python train.py --n_experts=16 --experts_per_token=1 --d_expert=256 --n_kv_head=15 --qk_norm=false --parallel_block=false --init_std_up=0.0186 --train_tokens=286700000
Below are experts of layer 3 (counted from 0) of a mixture-of-experts language model. Rows are named router (the router's row for the expert), up (a neuron's input weights, with its number), down (a neuron's output weights, with its number) and show model dimensions 160-239. Each number is 128 + 32 x the weight over its row's rms, rounded and kept within 0 to 255. Numbers have three digits each.
Before each expert's rows: "comes after" lists some tokens at least twice as common just before its tokens as in all text. This comes from a sample of Wikipedia text that the model never trained on. Tokens count by the router's weight.

# expert 2
comes after: " the", " a", " his", "'s", " to", " was"
router:115128135122095137130128150129113094176096134148109113128078119126148132130154072168056140093094081137147108170119121053122115112092111100127140111137126146150120191108091081119058176167143104115096187154149163044150153151147119103127172149
up0:156164075199126086199144129133093072134108161156117105105121109129132167100124132110144065146076153161129076085101166128112135088159133164140118159141113162174141062156134144052095112166154099184187119149121114131115122115126145088143223164
down0:093179090107118059172103104182115136124120140143125110125133077132097110055167112065125118080121120171164123126149145123111123159104137152083126162128091090146124157180099067129119168075110067171146117192116090186077123102077144100182074096
up1:168126150065118108161167130179151069156177148122153171127135118117106196103137149149131168137132108092085168154134193080144079129161174113053104125173151085132162113129176120165106124141134131112170070127185102175126140114136102159113120163
down1:106183113154110137127131093159150127137109091160107159132108169134126169130083164149145123137015167169166151092154135120131101170099120168152115144128141136132151153171148102191131134140101145139126159122182114103092109127099112107100078140
up2:103115095117152180166156168144152145171091149091163127091129155131086125121120144089126145158132120142153176170088161173115062129071185122123131119141055092135126110108165116125115147129128058162097139156147199101111169134156106107073147180
down2:136119060221092126054150145084115180085105119104110149126060078099109113095151103116107121113111130098180107119147112135132093188124107127068097139158074099134163149113082108178175151109168131093070066166126119146186110135122127086036125171
up3:093152085145134059154154099109076177107127163174062104094105128160136047122110121167100131089150159115148098128143156127103173107130114120119135185148153172145168122100095126071127125130137151104120163061115137171072095158122147145174114087
down3:165111041171137105131151108097093156100206132153085125166087131140107096112118113138095126033167096076156153128158106118146156151158114117101127108132098144137096124097098067152147191164137095145108140084108098194127104085180157129167172144
up4:103101140107141096141151133149145156172101151133137106109142146126121097130131080115103115092129158106150112156095159157071115054107100147153130136142163113130168108133104132070145129130145097118084185116176175094096122153112102151141202073
down4:163090093157113145157138140105118164133132117124116109146154078097058137058106147136091137135115145163137142150150085188144096167096117143145132086146117131136100141097089094174132160151218171152132106124102126125137094048143076084134172142

# expert 6
comes after: "\n", ".", "==", " ==", "===", ")"
router:116152135096173074158102118128158155126113141122128093113166162124204143087130137083150160119116133123129104104121123175147081127142103121117110113135167122107126101076124185130152088124137173177123057101073106141102115084145138138120150088
up0:145114131145163157142159118142151103128100142134104174148028111107121131130085146151160123102190190183105156116134082092098125190099163126108129046086099130153118116164106121098162152132103124114137135112130161122113132116145159127100195091
down0:113208093095134063131152072137158110123125129074147110186110158099072107144119178150119129060073140089105109145090071133099112080134109117172109122134130144121061169090114133076153138105120180113122095111117096159099123186133181132198111176
up1:113141143181121116131199135166112072112132146145118126096120135109160032136060143198160166105118177068109070134184109044080152126115124115165146161132103106158111172123140090091061156181144182124125140149136125114081158179159105062114113110
down1:122159167126127107151151145115062131147106139114087128138145145111117114144141104116149117067101149099165138205108137106131126136069141181153154155130084167084124103101139084145108138157123176124174124085088121103173148115125096136139202100
up2:123106140150138184145124140137144129245130134160143128059150116090131109082132120106131124146117157119083101110124110152161179114139147173122131157143177179110158083127127130115104079113179151116127118133105145146086063148146142124121160114
down2:187151148175117122137156126118131161074111112075155177121074078124143125163071131135114121126162154144165181128111173121100156115090084139126098140122112085142135166116092144168092132137142120110088118126197116174151123140217088129143131095
up3:113080133149171130146103055138135090098193149126166121128117094142108065132107132083114124082124094128114135096120079107154136181138166124099112088087089151104128141114110130130176155141154097140123118088155171143146163119044077049114138153
down3:163186184148168112134158094143204156189164108133114108145152111144208126140142124096151141115131090154172116180067105079098086110185142148163117147132118142108107108148168138075114108120149155063144123115098113096133158092106188103165156080
up4:127083152172113140097131109118161120074116120143139124142107159123162191200126081162165184153201178163119103104165110135057119153112152161148121111089152123091213124200133115123169101166106119127102131135146152084138092089078147155108114098
down4:187130182104192075065158122143142086106149128115154110169159161128204095147161164142212146086115150107094136158109044125109085111183146138085105122153134060116127130133144181115131105121110127123092114122120137151156189205107087169110123168

# expert 3
comes after: " |", " in", " to", " a", " on", " Al"
router:098149136143096107080162105148105103185186051124101088141197154105105142143134130191141098189123161153139100160086084091157149085068134072175119117214125156171143146175151143127068119131069179109120159164155085110137135151165160114102105103
up0:144054103113100132099089117098153134136116102128133168130106041119128180094202113088141097173130057125150137101121143082121102118171142102161118124087222104096096111110137128129208121101075014128135171146118170122152090129092149150167141134
down0:087116156113167167153088154148123162152133107135085139094155091146078077136169086094111146108159115099160163137119102101125114139133169155058166169121147159059095116158154146097145127121050146141142167126168148139236060158125219104150129112
up1:169141162116154135150120157158129095088129164108166187157146132140179158050097124106104150158161064160160138152159175164128119120084145129071180092083116174122135093160108085139169130087143147095130123114194062072133177123101065132088191191
down1:087149195104146182150084181141100116180148150155105126143146141124134121145168164127130118060139122110147147139098114128128093100141127141158167109068110152098140135105099063129104040068112110116159178114101120155118138145114156075131138162
up2:174057123129069188124130154126146173191106122124147190099143169148080145061131065154128193080103151125167099136132193174055104113114152136139143112139140139099095129149169097144158128180150095153086173142158147161109109190112091161102136137
down2:102143099126115161133146162124179104156132158134063089081111134112070129089137059165141167102141125120099139153133125073128183134112111126137170094133116163091077120141145133117117062146148136146166124178107147112104109195086163110182091131
up3:137099118129136122160119113111102174117108178119123132136093192141088174187151150113115168178137103102136176132130094198153152113135068158092130131158112120178074126128119126143169078111128200127142160123081088098111081103108072173134135085
down3:156148138128109106122138147103098130110115129098110109110127073134070168104095173152143167044094082122116127209137098109140158127136128174117151202068170182081114169119132115155120124106112128092118059190074151133123132161130124166195116153
up4:104066103148141143149109169168110092153113167121045163062159065128072132127136101074119160114098159135124182167148152054119175115114129168137160126097109126119126103110075076103135099110130191127167119122141131109127111158128119087167152166
down4:195146047127111235086088179128081173163112149131098196041152144158145111135209121104164102105189178085120135126132151093096138183151167103133116174110087106091142116059160168122090116117120124081160078152158106102113177122189104107110161129